config = dict(
    routed_scale=1.73,
    balance_loss=0.00215,
    lr_router=0.000362,
    optimizer='soap_variant',
    beta1=0.95,
    batch_tokens=[131072, 262144, 524288],
)
Below are experts of layer 3 (counted from 0) of a mixture-of-experts language model. Rows are named router (the router's row for the expert), up (a neuron's input weights, with its number) and show model dimensions 0-79. Each number is 500 + 50 x the weight over its row's rms, rounded and kept within 0 to 999. Numbers have three digits each.
After each expert's rows: "gets" lists some tokens that make up at least twice as much of what it gets as of all text. This comes from a sample of Wikipedia text that the model never trained on. Tokens count by the router's weight.

# expert 18
router:456540532512483480473487475495462543512454356509411392476564470510500541469503487488527483575453529443448481548483414503528524485554452426530427502470470508508475504419526527500496619513469538544573536417531583490559540452417534527435401484
up0:512531505485413514479526537495484501464446528438473486504592492431480516576540538613422470527418539496445419513527513642501538540515441445498524546509404478562633474501454562377468457451504565449501510470457533557602496455391599397575478550
up1:548442496466464483522456571532487476567426492547563576433389593546446547473569443601505497437607471421525492520452524491366432494445495524586513540430383495615586467530583537588511433555515501488507503523542407417559485482560494471528593461
up2:589462454504553456556613490567505574554517497524570534550474531550504573436467490521567478450539500506471467455488499473481468415479436601461507541496571526525458525530371460518547547474491454487544593588474440408530392451513471558544467501
up3:458478552452475526532466471479537462468431514423547530550532559513509499571468488487486533498458432526460487455396534477480503392475489500481514554505516468482516425400459487495579514505492514515504481579557517562512437551403553443423444581
up4:443498422470387494463597521462531415547451442539495598444459466453453501500414496426379602478438508530427480491490504540461539535508533503602494550507561445453517492451505468574438508541442522504443629461473485472441515505470512562440433487
up5:549526544507532543525456507523509431477438501580470528505443454457497372502542442486488495595413489542493364439447494524565515415449529438479508402530524514486451537562521537589441566468448475583455540477540464441480522441520649539458507493
up6:498477451545490519540525552568565478493566507553482489493568457425574553410592531575522529575468456536521499467522469439463531570467514469604418520473462581491581481488485522429532463484424449460491570522463451557483464396359515561497495448
up7:500545473425545559536492446500498432555508544527466523418560537563567416552384571454450453405507566504586451563544538482521546431499396508431478524523560408491481535460430452504480526423558489502541490560442458519362570508476497559415509512
up8:531497436512440528523481484447488504527578546482548594521510571511530542504558504504460484468441433547454451536603488484567550550426528545529519491457448484533473435477406494499539540636496404562567473638456542452567459451460463443512549549
up9:508465498607457486526487450460537555491531508484595525527534473574444483483536550532474461507462425472440556529547514468494466532472565560496532503492488460372506514482489504448519499577479393464573449528486527430471477435556435420533460483
up10:493511475524510477498504521546565550482481480498439589547501562522434567405480439506562480471497520511522580444484486421516552520552498487465578425467428560537515428466522458459501514525438475504439614476469464501502584536530458368555509498
up11:442455488520513502515556545571586504492469558564526481549542472538534468501470461483476578524495557532469464454483481500537498480470509412581535463519464536520536522474433529531542482508461500523565490441473490511517532439450564450404383542
gets: "was ", "is ", "ed ", "had ", "were ", "has "

# expert 17
router:497562482545448530483519470524524463581496557537596494460513506486388442473501534486498449515543608526464540530410477480544367550532496509463473494497438433520461426496518457556488417429591466490455445508509520459519597523552413513582537470
up0:518513462486493442540464533503395444648614458531465520564469561535475403469626473520427500508448529468537508557454558453483511521490502515558364549461542440505449533478453526476519529442581448530412511555453554546482488546514491514608468469
up1:621466487598505482481507481584487585521568485526528437541471536492484564451439528490473498562472473505486485504467493562488537422471582424468608504547486504566453489537493445511440498458481491479454619498500561488503529417404488491453533524
up2:522512521505489477486514467431501560490417457520491495473387506548497486422460509585531426510579477459513481477545543457556475583499502479455482444554640516556505578482550525546504486501521595512508499425508444618414504549498546497481495546
up3:483533602377500428546458439449470485506551488568445453539425597541534524490550568489449499480631542505444462470599439442496505480488540480437507535488586499521520505491457480558514483489531460529426562528479490510510522549525452478605471486
up4:429562521411513481592539572481479490366504490504457470531474526480477554464433532498477408546512526499499432503444423440453497513475683446483454543528457452441532518515478489524446547513496460587483496482508499385574484543588496504471446516
up5:498521480636386443550582511473403508540618592561521439488463545550566536496479550505534442549524448488534466453488483531494597498591509503507528461459469420553445510452490505509437484457566452469551576489416544479536562508536522522521498521
up6:535480488457466502485482486515450501406637474474608467567599412521402461603556472546544450524482445540517498455511523430398597390454608527479442390430499454563412450483528466512526487534503473493452555487503539509503524540488530445521541429
up7:491423433391453586424449538532469497488481514500509612496535494496481460549513471515482497407439447506481473561511428389482441438534468451450513488537437517425515498424529579474493468527423430538536570541503588540462483593522474488520500435
up8:536483569570519497512586480535520542503508473481529542452463525511451588496495489541557459574488512504524427562540445492503500393494498499519481482491486577484462458549523434490516466502590552523537600434509447546560456528543602497497449497
up9:484529539552477516348431490542540521454504498541542358481497483431451423539547492493426519507475530527425418411407506461514466423554470447475477556492506506503539457439534498526569471476458577492434490468496539581619595436501514505442417510
up10:521487507469455540488575482479441587588500523505450455488525570432326549556438522532538493441475457551623534572465503477508501531485529472594521445387467479581523467462512542460564515462396566465535477479572489484408520454450498492599424594
up11:466566545481572433465498472525531496531505466492555506454461597505461417524456515552423510549520513442472573461572567476531518461456553417460534440468492505512449457543447463482431481666555470486501553477576479511424510544475570582636487534
gets: "- ", "(", ": ", "as ", "with ", "by "

# expert 21
router:476509592457535471542558421568540530461489403457489498456444487474472589562493491435459511466477520493499471471547577598468439567490509432501469508496538451410558467411546506517438453523501495530578565501449458546508594533512495479487413407
up0:446441540431506458567484463567460604490486438540491527499497669535425554502415521599471533523509495552519532518564459453548490507444470480548549496440499501445470539541545419509502487549460523518447462506451502474482531531400469530496553479
up1:376464388465493489539535525596505476520489485440494506592603457561484488473489633554554444433530472466516542449515492492498485551545472479583487450416398489506521508407482461452449469473448387558557570472452440437512516549639588429469505514
up2:513465367496487572479505524504511469519548557445488535523454391462421533491477399542518513453556427546539491526524439473490526540535448542503496579476419531447458560489475519538514408476539489482617421522510484542473489633564550421480510571
up3:514517513367522440448510533588502498517463422530518478522530474573479463491472513453462463583504429440493474467537507454503576413487490424534472501585572507435567540384511543547513541448506550588465510492503405552529625383514568486457488495
up4:497484587511527462460425456528531560465514552479502505562600534444500518511455505403476541504466510552488441460557565527557482441454407477449551411491488488530554462497550552527514457531485479472517495530402511488498569511448502513585518534
up5:492524503460514481493488413425549512517449487543567476410459507452500509516493530466508671445565477447533423433452510571469490423425497571462472544523432473436445482483404527513481495450467538579553467543489546489497516496527454439483536461
up6:443517497490586457531510472640430507504408532553520575482464559477473556416513439474494553486502445507468422508499441505526446476508477438415495495437496451498504497602438440487532399518649499476459446467435506544447471513506507441518505463
up7:430540514440535485455571468569425394479437450559515474456526519549500462563446556447449474446517512398533509520533523485476543540523541421506479494520587646561559572395442470470411452549469498546498480485487492529455514451464534520497493483
up8:550465507485515431500512513384430486484491460515396457452486486469508581462504508554466532465520525565564489476510469350480508529538487545547475538536557563447527468528496461568552440511525593460636492544454553490494447488422520408475550460
up9:489514524496475518447472490568502495555470551629415552450575526462501551486502523471432557623548490501597510447520587551512480430461537535505416523464452491488480483538547509626516404467384473512450628449490585461474428450482432494404562451
up10:581504529449512483493476429468556517471518568533479512497566583501515577475498405515418504521470487443553588349320524548539508483583443430511489504484445611538484508462495416477469475546458411479560480478504509497459439434464442514530507563
up11:508584486487526519479468574577433564537488475579513482451438481472450476401589488441496504493483440501451583548509465487536533492529551548465406477600506515487529518417500501429471572578464461512541476558443551430513479606470499460456537493
gets: "he ", "that ", "it ", "He ", "is ", "It "

# expert 11
router:491466567443553360480448543513500423545539460417518478518542520474524523421453561482519490509473530475459553427611513512455560459502476529545550525523524494521514541478558495512538481465541460510490500538562513465466496546518450454408516467
up0:484488470453559623525480529506522429525463469423558537450580530536484500502519447527491465458463452471474503473498498471407555539471455478539451473530508483550561523600498587475532503530461436432470594436523473541481529524488446450488529502
up1:431516541470510480471395568434456551497520506450603482438484513440405489525535464628568483451505471557500493433496528480567468501582518489488519562571518437537482411503459492385502513378506453545565523523422444500532514540567524397406539602
up2:536514510420508450485442560509513472539459466472529581425473508497534577574469502446456512495520530391499474509585487532572502466531503519496587491457431540571427487621465483364474469604458494517483423511538495496499492405507475488606537543
up3:498512555441552446433489485571465494498450496449531473539538437434546485470474479479472479529513605484476467497536583520468457416516459476501450552515457436487518432507406506497494453453445546481499493606438485488537526495527435485437481542
up4:443479501473506583506522517577447499432522455497443469580476491506435563576523540414504494565533521480443490493488521416546410503495459460560489491554497549517482514341468486467527438603498563375474581448501617490465466430504651521491537498
up5:540451530477581473442485513449529509563459428489480513501548540524570469492511434553568439449537542582442547583510508534522466477544483522546479544490522446572471484494506493405553476490550521493475491483571455415482490597490460449502491464
up6:436510567474541422518490464495519549465565545509525492556497544462499496529515566527410435470481530511540415518530354408451500479528520528515429533437539515506540471369539507512569499577475494447531563514588415463479456576400531463497511475
up7:556521559502428476498512511442438436432435448475461513543482463397533554477490508475680509479550408532556484471507450507490485473508548514530461524426506565561423535582460442467493535475474470477492497484438445476451412514507395383579564443
up8:544435444423502508563522489579515448474490489513492499387427425440535512435529514430487530556456481397506548611519476476437482473409529554543463529533554509512421529565454481476497338495437527534562546565521554392514478598518512504357505569
up9:482627572477513528547521517443544494567553578514550533513647489552467479443506518507578531589448546445432460483515535548560446426494440485568579493449438524460558486602435459459572512524550535505521541422441449532574423569502542485528441468
up10:513510520470514530408428502477581485530420473508528442484426538585527482491537513513431467512573468457482512476489600440437489459537482564467533469464501455456427560498541438544432489562474450521537595522550514498536533406498483561583508489
up11:510467456514529452489447591515491478523507507449429618496528539453489436501469586523453561521510446477461438507544469473376531466489459529460433484489563480532434600463447452428512385491508495553490511385514463515584506508522479519484479517
gets: "of ", "\n\n", "==", "= ", ". ", "from "

# expert 6
router:591405439427558512503585534534515527438450437458497586570519512548497512602480522569520488462497455473545486540555488489520507453446545646462542514552530526493485441440538462551492550389449492488472491418468508475496523475455599512471519527
up0:469550482522534531509537484491526477580333450563470534464527509489442499461474596524597562506466519426479543458431517463407514468529542442440437484510511517509516416412437475459511474484495489555439468457454540482515529498413465480572457524
up1:550424486486516418478421625427506503486542466560438480503501494480462481503441524533523590538495453469542524562558519382480444591525491427465492467534433553624596534537541497461495385577570502483527568571530472540479527480512565481546515422
up2:482496547428577509567507561448494559429346477511469480549478456510514450470472518589473457492477532435531529593457474508424501520480548444490598578517515406501548519583470521600494637508442517515487532469558461583509413470492478460429615465
up3:530571492477550516422519554509505506445423487467499451476516521475433454489414466376577511475515483472592475528447512477484461489501565471429492550584526462462516522545481462449512473434555454445489561459473534491493436501484461447469565559
up4:545490520483467494493510522479588517441477563466559528504556537479459551454417469525573522462556544503542509516420496548519479500467516403437418467447476394556453586461422595476542531543501452533422459341452493472463531521467519491492499540
up5:503435370508488409490490541476548508421394565443473551511480436503501503484534445593463474528444441508633434545514499523534441529547545509544443535442499440420561539579522429542522461446510516521512495514501522483543594499525525511554489451
up6:519527526498530523425461464554488466523488430498505551457496476473490494466485429495473503515435486494489480393405429496501527416561423526515413518509509512532523489492490519506598464571495590440466473541435513507457481470455460583503483553
up7:502446526457585533560490487428462552465366448532516590521475567558529488484565577414522407523443489526510407448459485476443415485531541521569483491572414434534502480474507457560503448485539600597540476517434525507489463449485387515559444480
up8:441560471467527508505444473564595445441489532412502473491495538512479428480467434508565454517457489481487418458610495516561570359433491459444481503457545471522487505576526445513472449538505482479613542501479494378552453511502524458489563474
up9:549523534518448481492367512446515467438496525623465549519508467570494586498480549457578530519459474514587456465522598448426547445541518458432459467485530543568473418509460434487447539598536477514579489529475478556536524479523484451521589522
up10:421435629485581488524556464521452584460592510493465533514469629562464533480497577544506447485461517563478477450480338586543498485489567567513562488490475440593477442398398408564529440467541493526476510428553459525598455474498547559524560544
up11:495459499441428549587599528557515566622445565465509540537488506496446475515542521560512500620505439505468572568545435508440466394545555489488519522513499511510539513458532535521567545540501504458574584508473607470475524495569488480589524470
gets: "| ", "(", "; ", " ", "- ", ": "

# expert 15
router:430583416507452504519533463511480539464520527435414510443595522487540507506542501510534493491473435442685515520534557485482478480469554484506511501504508514515588531557479522457482578413443485441483565524493443484477535466414499520518550490
up0:564613479463531482398475478538537471462476535448456399411529449461508438485468537543505594563545473538457459532560537511567478513554501498513445548495524559504491570516509517496560483523439548562521515516450538550452460541434565416562585566
up1:491462535476431600436501505419469523460531515495516484489595520519523583505489455462506512457537468493515499545531515484472456534437466523550535496558498447436430547462619553413456524573466566547534571405583542474337518501505660553558517515
up2:517455434461491474538439469544486537516474541505539477546529494490461521518538395498445485553466523609410580547493515607494481530466483580544553591525464656517438544494497492503488452539570463501477390401526460538566446532431489604493514448
up3:484446545373536531394461449510499448506449489486525433536540493477584523493510542529550402492577552477550421533517439527441409584553501469528416540427421438419407431551425488448535535494511447494412538533479553544441510525562468557459498498
up4:477509437506466636466515462508424446516470554517553585495420565570505445602459483537398572477508574490519572467439453479476488460440361492536453458480486537452575439529521494528522533495508512499476489473516555591531483418466560524478553423
up5:513492599516557496459432495477505536539406451462527568423464527408615522436558539556408472422519503492533380419515559439493460469488384478495512502490559469486496499582539556440491456493453587507518495502435443539505596524462456488523453470
up6:482455406426469497547521557497427529480481528501513536434495601513463454531464531514444447521493527449513521576478604480643428471441495479475549524575501521501551522535536497461496419466567462473505448464575496541485515435569497475510458478
up7:506449574424426571517451564450516390472501497441584506353527535436542530494446565531517576496525466468559480539458529461386489419487485460513492561375490427538474526523485534494484522499531501544524580547508463449572529532519432577547556583
up8:540438503403521506486509531505600478462505556404416539520462454539519509405450470552454535557591444488452548502462487517516449527518419448561534571558436473473533557442553519447463526448446438567473419470526541525467581523449522485517495505
up9:454416522421561568545545554456489520468515414605342453484532524539577522514555497517528591456429505496408479524509537475514429474562501459547447614549437505502476575500519443515499521533374381427519493433593494481423551572525549514506451550
up10:454544505481587502524507542537482568573527543473405589486495485452508524399513609484526559503554482462604463501511559587440483491464551548425491498303491508468484477528475569497428493512493473426405572472520553380517408547427482446499486495
up11:452453448376497465548412486488488556497501516476450533438501375513461530550488584449531455436431441448582557433488588536451471432514644480536430509470465565499514517479480488496494599482424502522451488519540404514434460532573477447487485506
gets: "2", "1", "3", "0", ",", "6"

# expert 7
router:496607537528530491490479546513518431478396574572496556522426468443516589417514519554458574492559610435430545502507531555472527381453570495520476453553494571519491412426550550489468459518502513503504489557466509481449431533470469530456521502
up0:535540513506561490452519495521537481485376554455410468524522459497473562488478494567543412542484504504479557556570477521522449414503492532542498477444435494480465393491492509566535498529380471442521480477508483565505505440531472466506565632
up1:487515534533520546508405534551543521408444457550482431464523515529551562494487455467475525532574518547545448461362536508491459497537545527474463492481515467485545495616607478559453495506591501482508520417507606546452505525550509584459444582
up2:444419538591583554408602464543506528526528530443571483487489389474440546541507527433500518512524537479462543530512528535480591495517523476444472546544588547533613536563486581519540556473429490533429488477532507582487536544435500466437477526
up3:482498561507515410572497504499549424435469487532615476532495483536454532513499506640486530504542499590612400490489454497421534488542579568462509466580532485497466520508534512484525547445444510518422516587521551510441455378479484472430438396
up4:516511444499469487522506462474444460462465458576422475408435433479447448455523543525522492476447483378583480495529485445562454556482430545424438502414526520505510473503447549514552628611547579471455474482493531478581624451558536530446512532
up5:500562509526527527419410496424435484458511476502540534550490437502527500482499587570440447526477542481527538416554558424530486460487486502419535475447510485570411491617519542418504397525519545398444536509545569461555470544460530487385421564
up6:530483513518421515565493556533561469500497529540478509521456576537525478509502524540526485474570527522445504444446526509421504546420441480520521493520506516472568476468547456461454473552554474528531405541582490484547527475482440484568509572
up7:523501517391526490477507460574549458546540544440476482426378503430486573486481586470479498451504495473558537484555525444484445472483524419490561449555486482597494470534522507458613436474560489398554522445449561491509487490460547452485484461
up8:543535506492530557484537512502552511469450459462410440498556433575548637477473480527499482522507417486432538469456482589467457433467603543520468528492458471604454459563437555540519579500580525492448469516508497510592554534488477576409537435
up9:487458502502548522586522551512553525550540466548419475502504482487456493501569527456440489562534476600538431512538564495482501456527521507562451450505406464506563438423506464466445483467513560378582480490471392474462570485391565424522467537
up10:501482498423470503478441529518498448401413479543583534558566494471494486583489455570544484521529532462440580424517587510484499564438460483518420512504532541443542472439401560486508434562464470529560499460506467554537481480503551476551535517
up11:475483486431461576584510441464469513439485466513465545494461417538492527488424524553548527632594498525555538425592464467502520422531503510474505445508452521497431421524474403436462488560585473533543446517396590575445565482457506607453434543
gets: "to ", "-", "'", "a ", "–", "for "

# expert 5
router:391525474534474513488517486444480543492564547509542510584518448451454446496580532369585487459467540459508420513572525470462568581500465436577420508486540561508488551528480416557481547488445477431461407497495450560507584576509519558532444458
up0:488564478498500434481444473376481579434510452582409454515500584475407435525632455524500556594469486512527568471556501548551460533574432471397495493487408511459517525468453464540561433506396484497498421514443458536482442489573449470469402552
up1:468556431485493499427529533525455488511547476565530574396439463486437562496517525461446534538566443484490444513483573453504440451443409474501585514505479471509651522520566454560490382479491526454529389482559433535421523439551465520496515446
up2:516576588541580498567468476448498522501421520532478460496502527501450448535488519498493508505549607555548530479607514459430545489435410479487389552525358439548503475483467502552483506475495536588535516457459438505535495469536444547574569515
up3:472455522447538441494568474544514552521481554538497413400399563488442509472559495500540399508477579550525521501532496450521526521644428411481382491509515523557531585488408456530466456507581516453504520505498498580578448423443570586479537529
up4:504621463524474412567378483395534564545495438538460512548522515505442484571439571460516487540448473459423440517474530463518525493559484491509505510496496468430531570513524433578512514500445427524481562629511474475504570511464519475503552578
up5:550517584463441436606442437522514532472471511521488424576549580526499517511545441428525582494439586490471492425415416568480602458526583551459443508466505570442398509500468486518497437502555514516498419493508466542456411535454465531592453540
up6:473479433501454498532481495499513510493483456479536573500438491538549618458452501477515418456481476491464436556481476505465598455542472644500423499485538406573441542487477490502413461433609597492536435507509469454519505505496455446527510492
up7:434549499438545472503424495516517400469478516473523435545518554530478513481453524502447470528445588585513535532524409544500447471421541403454498480513645525509559495460592460417517501482547536500499445438591514437435547472448437519466522514
up8:556496518458475515471528443403463450555524490629394451549494490438427464501500464469402524528427599539565488532525481439453428482512465490477426494507418432520497485491507462504525485482458511525474541532496492478555573513547524530567502426
up9:524504489369561481530436439445593559527434437561436553551505430518563528541529549419547506592520574570487414532457556494485496527525545448502535482496436515428540511640507467452430549491518572554416410470520474468489520487483448469469493466
up10:474533499570484505519608610471507573475511584445530520483498539434452585519470516508462436543427542473478505494500521494347492553481499398437448529508590446509499570510447508510553460510505462477472547409534594522595511561514470490574517443
up11:451460397500526518513511393472524408520564537433538519552502483538436468460505475459479601501513503509446412469506455480495422541440489581519407529319506525466415492575518469535524493498554514454402579518537478379574471413432473501513471462
gets: ", ", "201", "200", "202", "199", "198"

# expert 2
router:441557498497519570522541548550434484429509493445432442470399515529419438469493486520549563485396482469450478464409605403540423502545584607526538469555446547494526476510486569588543484437468429491510526406454584447517598489511401513471475602
up0:544460554585509491461444510524489461389564493462496395415405516513500491481535487367534559576609523450458447540604455438475474441532552590414465488554537522524506561524431536478430513432635435463533500474516534410518440423517482555504549502
up1:450481485467569503564500456558458516535537598490410528474585472519548467511541459537564573554473527432498457565440571461514496467559569458481454561507492444490503470534591447462460455544493432538523489536456455451589412555391514505602625484
up2:493511423423443491490482496410450590468511565436512466475521500528539380521538515617451512524535559501456474597558521433575517598479549550436520534398452585461416530427419518490543429466530484560399542517541496517498480464473511519465489473
up3:516501442457573539469508549472538423460419505553476501561519421424455470460470478475561428451438529403493556574479490469533507535498519456450461614518398508495485505485551466605544493507544426481473500399536479592590604441557531525479490482
up4:507529509545488384527582511539432482480439536519529458478577520460434492445476400576475533491464502457521484473509548467560447543536481652528514496473419495589526497501477519607558470508566559454589408492529475517567515392644505408543481504
up5:479434441405471554522535468409407397480568595457526480558512498535478476506528469525487566486531430566500469558445394512523555509509450513429388529430471484453583552461578528517489471524479450462467497410516387496545467512534542535393582531
up6:455525561494500535473498484555487554503551515562467550573496598574505536547461546463474518501492501526475473478540554467541463520503516566491547492483493466426500379448501423504512493456390501457526486521493474440412530524582445504551467563
up7:560567477421661621393568520466502585483439586534425445426501518457480534480413491515524534449447552554509495513491594488557444480505460482433479477565463530486536493519518565419529420484586550489580427394534485553524396575512520520452487466
up8:584469475519496512493559524516507480508498443544512502427536527535470513446456502565530481512519496457563538510448532474563453520498567466482481468480495456521494535530483477597521493545500587442448486476432412414486464514479517573537609551
up9:486462483519528535524535494479519475549568500578450505545470595533496597567530511489516455433517493486451553440435431444579487534552547480465522490565456504515493420568452523545506521476472505459523451601402486485485562479426465511460349474
up10:437555520522456536557494549559482539502483491518453504436524432540473552491587534534492480467476475543454420419476515507539425545496471512457499511445436464400551509502524421468520463522546486522542407424523475455497462516385440536539502431
up11:538566426549605500502547511392495543390461496456605589524537467511528535530360499472495464463409389480543482475458537440487482495460532485553382525440450543497498488508480464441505555499503465510490480599535529551433438498371339474393368467
gets: "| ", " ", "; ", "0 ", "1 ", "— "

# expert 19
router:610499545425509539481498548482604509548505521526561517544472487525484458538472478541553522489589456565519517458490491576548539431507525528534448472494480503545520440527554455508474552488572547528474559511481460560461548540541492455545520447
up0:500509453490521495506525452413525486472506490437537425463447506473489563476589528532479529457448485566541488504441521576558401472501415442525513527488391434494557555568500524569512539545486569427525571472557465491506506520592582504416517504
up1:439540513439545627519525550363662508604499462558509514527422488554529558549514517506409525570599495467411508470448579572483521451539481525477475486464519420614431517496505508589536447534546586532436496454560562393522522495499462500532481515
up2:469503558443474477452502478557458471493467457540547532474496558571552601494426494432524459556529474517547463444493523536456515500436554467494493389447476455553569508512548561601550546521538478546441550487465556412473458486501439501425482464
up3:580532510468529463454505450534578496450512421410525509493629435522547504536505472481477429459548534513502496568494524532522573466497463495501518553462619567505478551495491430462513533402552579421463551531594555489459485503524531608458593585
up4:536499519479484444482497540435544466475458505563502545558523592547492454610438426519515510511402506435481543465358529461478451480582552503611510442577551484609551468496490455462525439532490562514479541542546471625403571461441512538533416380
up5:491544563506536422478461532459455531558489527462541471454406547502456514573478531587517567499457416653510506460453541526388515413522496427487490501568439512532565472568440393467532442431550506544518445504497479480502569458574592489461481508
up6:616491529451569585498493546497467507529535508591574434462459434557525595502512423438520542494449508481452535531466414552502553477472572459454493421491389487490533454460545541486440401477454550554526570505525405525365573487463373435516399517
up7:533484483505587470502488509457455584530472481548484478498508508428396443513522577590520505458437445489524588485435484542474496480549515531475494519401506553518515563535438463457443495452495571497569425546509517588557588513504455505462533445
up8:566443618485467500401471503424489412511466495514527495623384531534441567527556561467458537525510476453489522504466582582476414542473494531515516475458572492614519532498525545475505490536503466469515536471439469500462498510551605515488519530
up9:599485476495536568573438530513580482451444455511531518561508619552499519587448528424408504498544486466510483479547528466416593489489614447516568463538519479505513513458466486562474419471506479440507479506575580559477601616442435443501450436
up10:478493471458467419517497478455513485448519517480528487477455540560536541529553572549431551520574483502522517445525536505573449475448400554471542520474485538532459445507481577549512531540414488467526540518521540503432486504392549514459608444
up11:495526436492652427520527481455402436458409451516510483559540515493484558600452533548486537523485465487497494471528431511571586556543504524611469495532606462518451474570481530550542537536457493527552521536545495512399494445533575523547603445
gets: "in ", ": ", "for ", "on ", "(", "from "

# expert 22
router:607433481477474527496455605542503533496497529501438503517420473458544468578495512526498467499543545539425454491520415509500565591511455622555468505456532583527490557419488538522488478539500445420476505432591497477462466495565420536471555616
up0:387561449508485567478499551554503544487580482592436436495516495564585546501497490480457470517556518470506499551420479533543465530480528480413576422534458466559494429440472468482457477545373428507446400477517535496518545470436551483500525567
up1:526653421473555541555518457455452511613464491610538532534497477439604484525546533525536523557445490492482519493485494532492446447458473510494463581413512487530474396505482566439481475464586501522559524469488504447412495570543484624462463512
up2:444509396534493517514466554512530485404464452523511529469520515447423521488471428525580459541554440405419433548507538437437410524595515550526429497538509451531485538529436506416520526418474486510565506567446514475456479551473553541512563523
up3:525489498508475455493496525415546519529482526515469502489585449509564467483432551476530495501508480487444522506536444516389481491657530480546489567390530453548554484485476487481442480450489508611549510465441564504503476513476392470514555558
up4:534468428501466532512486534559426445432599508536562573531464511528505468471416467462447504501523492517554471465525448475490508413495380515414457507580555515516586560457530497476506455455576533472558362504461525526416389546592480444422550428
up5:578381485510449459499495533465461484472465505511462484444514445581514532513508497429512493529583548454544515525469544463456603558437551483473532554493491492429439530544443479446480383487466461506475487505557482459570625510492435451479578476
up6:541496478527412490415555399524486574543590458583464406522501580477430564501520514512481553545472462403530448420451472546521456477448507527498496527486548457494462491408397449501475438506479504574519575463535513454497494558432414428461590402
up7:441517571520544531528452509459421503531540469409401611455472563464522466522520473585554499454490446457459408534448478504520474477508532486502551403464533487510509513490450452394555501397582547523585570496509478558431457497574523509441526478
up8:500453487510598492540545449421495486497536526571568500477562501500601522511490539489660479492528563613453472470416485480529533554550459541488485476389436476546526435497408517552583478531566511447576527479563472566523473542584560581526479560
up9:518490447523570514518586483466590468459486582545423455539490528470454492434669475504465552475564556470496550400549477529536507568502488568491556614528486492536547585491455528500522568409484537462513435519583468520514474535483527487488528507
up10:555527496520459574436501459395537510466529539463441489457461436487487477491557546562535474509529493480458432482451573463549447454467404606548464479497602462487603519447555514527544530442516497429507552583547570446544536519477491499464439506
up11:575466496561582531427488528567487442544449542574539484414575459526555584545479417542470434634583389543528514544514457569419449523443511505546484495435415561552484501457390402546600499514583586494553419485475524499507530489469455473486446551
gets: "the ", "The ", "of ", "a ", "his ", "that "

# expert 0
router:487497466507525485489495320482457464495503491452469455558548498484475512403475485513560508483518409459546524528486559438549564545459431501494588475465486457509527470502517509484438473547435390410432531452491516392482423500531552490587466507
up0:541587465458431527500477478576503557519437533527539502529444510506481496540426467473481517429437519480425518572563450502485540610554552524419561496486532519535594596517510522552498473379588543469535515540490559466459463522505509420454468565
up1:508562459392430516454605448546492449553508434504574532415525516414511490478458464510417434529536400508505400548499458553418498628536511463414418491529549476497555569474519511475486547576515498400486419556506561438516556537500510553503425503
up2:470513547496380484537349629499444581562523644527524487551490520470368380504479462489526459629547580432463414532553605401476614471469499557432424528477525537551573485532518468494537538492468461537480475402492503490451468429512558482441437413
up3:451553499478437472533549467477609442434494471530453454438355534452463512460543512517506491428499477482481475551648533473590447546476561535470517488533560430476601491485579446469506504538483453491388500490595519486389575571586549595517430559
up4:452510506449396568488405529517502447450418561412517445458478488572545526447480433411488433562551435533443520518439591577546451594444565537504563483489511563518488553500417479537428511443499490445506489548630408453527550481523360448509419500
up5:532465442394482582420577486437504493431504473501513478495536507412372560549491427384515607461549459448478468449431574513463441437434494545493484481519536455546482542505480462497485487446480470544494476601518512505446516499493532516494500576
up6:471466558540482469561487519383503465562440457470446541483445524516541461510420550535521556570477415529519437497537422429480604615414487485471520464478487477521492476522460408473557506457564414461390434476470487544481489456489460570441450525
up7:491640478499472452437556512498495419470467491509382439563481472545559530428569570451476478535492505562484469473499461553550452485557416515473481618458509490619413504501421538538487414555538474425479500466435562535486469594528429481585577529
up8:491486511547417561593617481437511453432531526537495548491546514520494561402568507502437476496511513528499473537469508545477412453484566557478420487475545587483506483539485505484502355582426382488438444480580466500459494527611453485550541441
up9:487447572371508498411561381526550413462499440534431505538470478508441516525451511525432563489598479484577454554514443425513463440460488469478467411570499479523510460527557440383443512571556432464489536444490518454570420477544415580486508458
up10:550434577493518540448502486506415467560457543493502544558509417459528454408568517538593432507506478490402409522474586445498505398564431448518477500523475402446515476581506513517551496514440533483497498456474521473512410538524538515542525470
up11:528577510491532570430545437386518472526472396489413445452521485452535477514534500452510471440457561530578496488534517506452498461502438455510458491458577566365541509533618439422478395497485552514439503485426505508406475512472485526590429521
gets: ") ", "a ", "was ", "is ", "\" ", "were "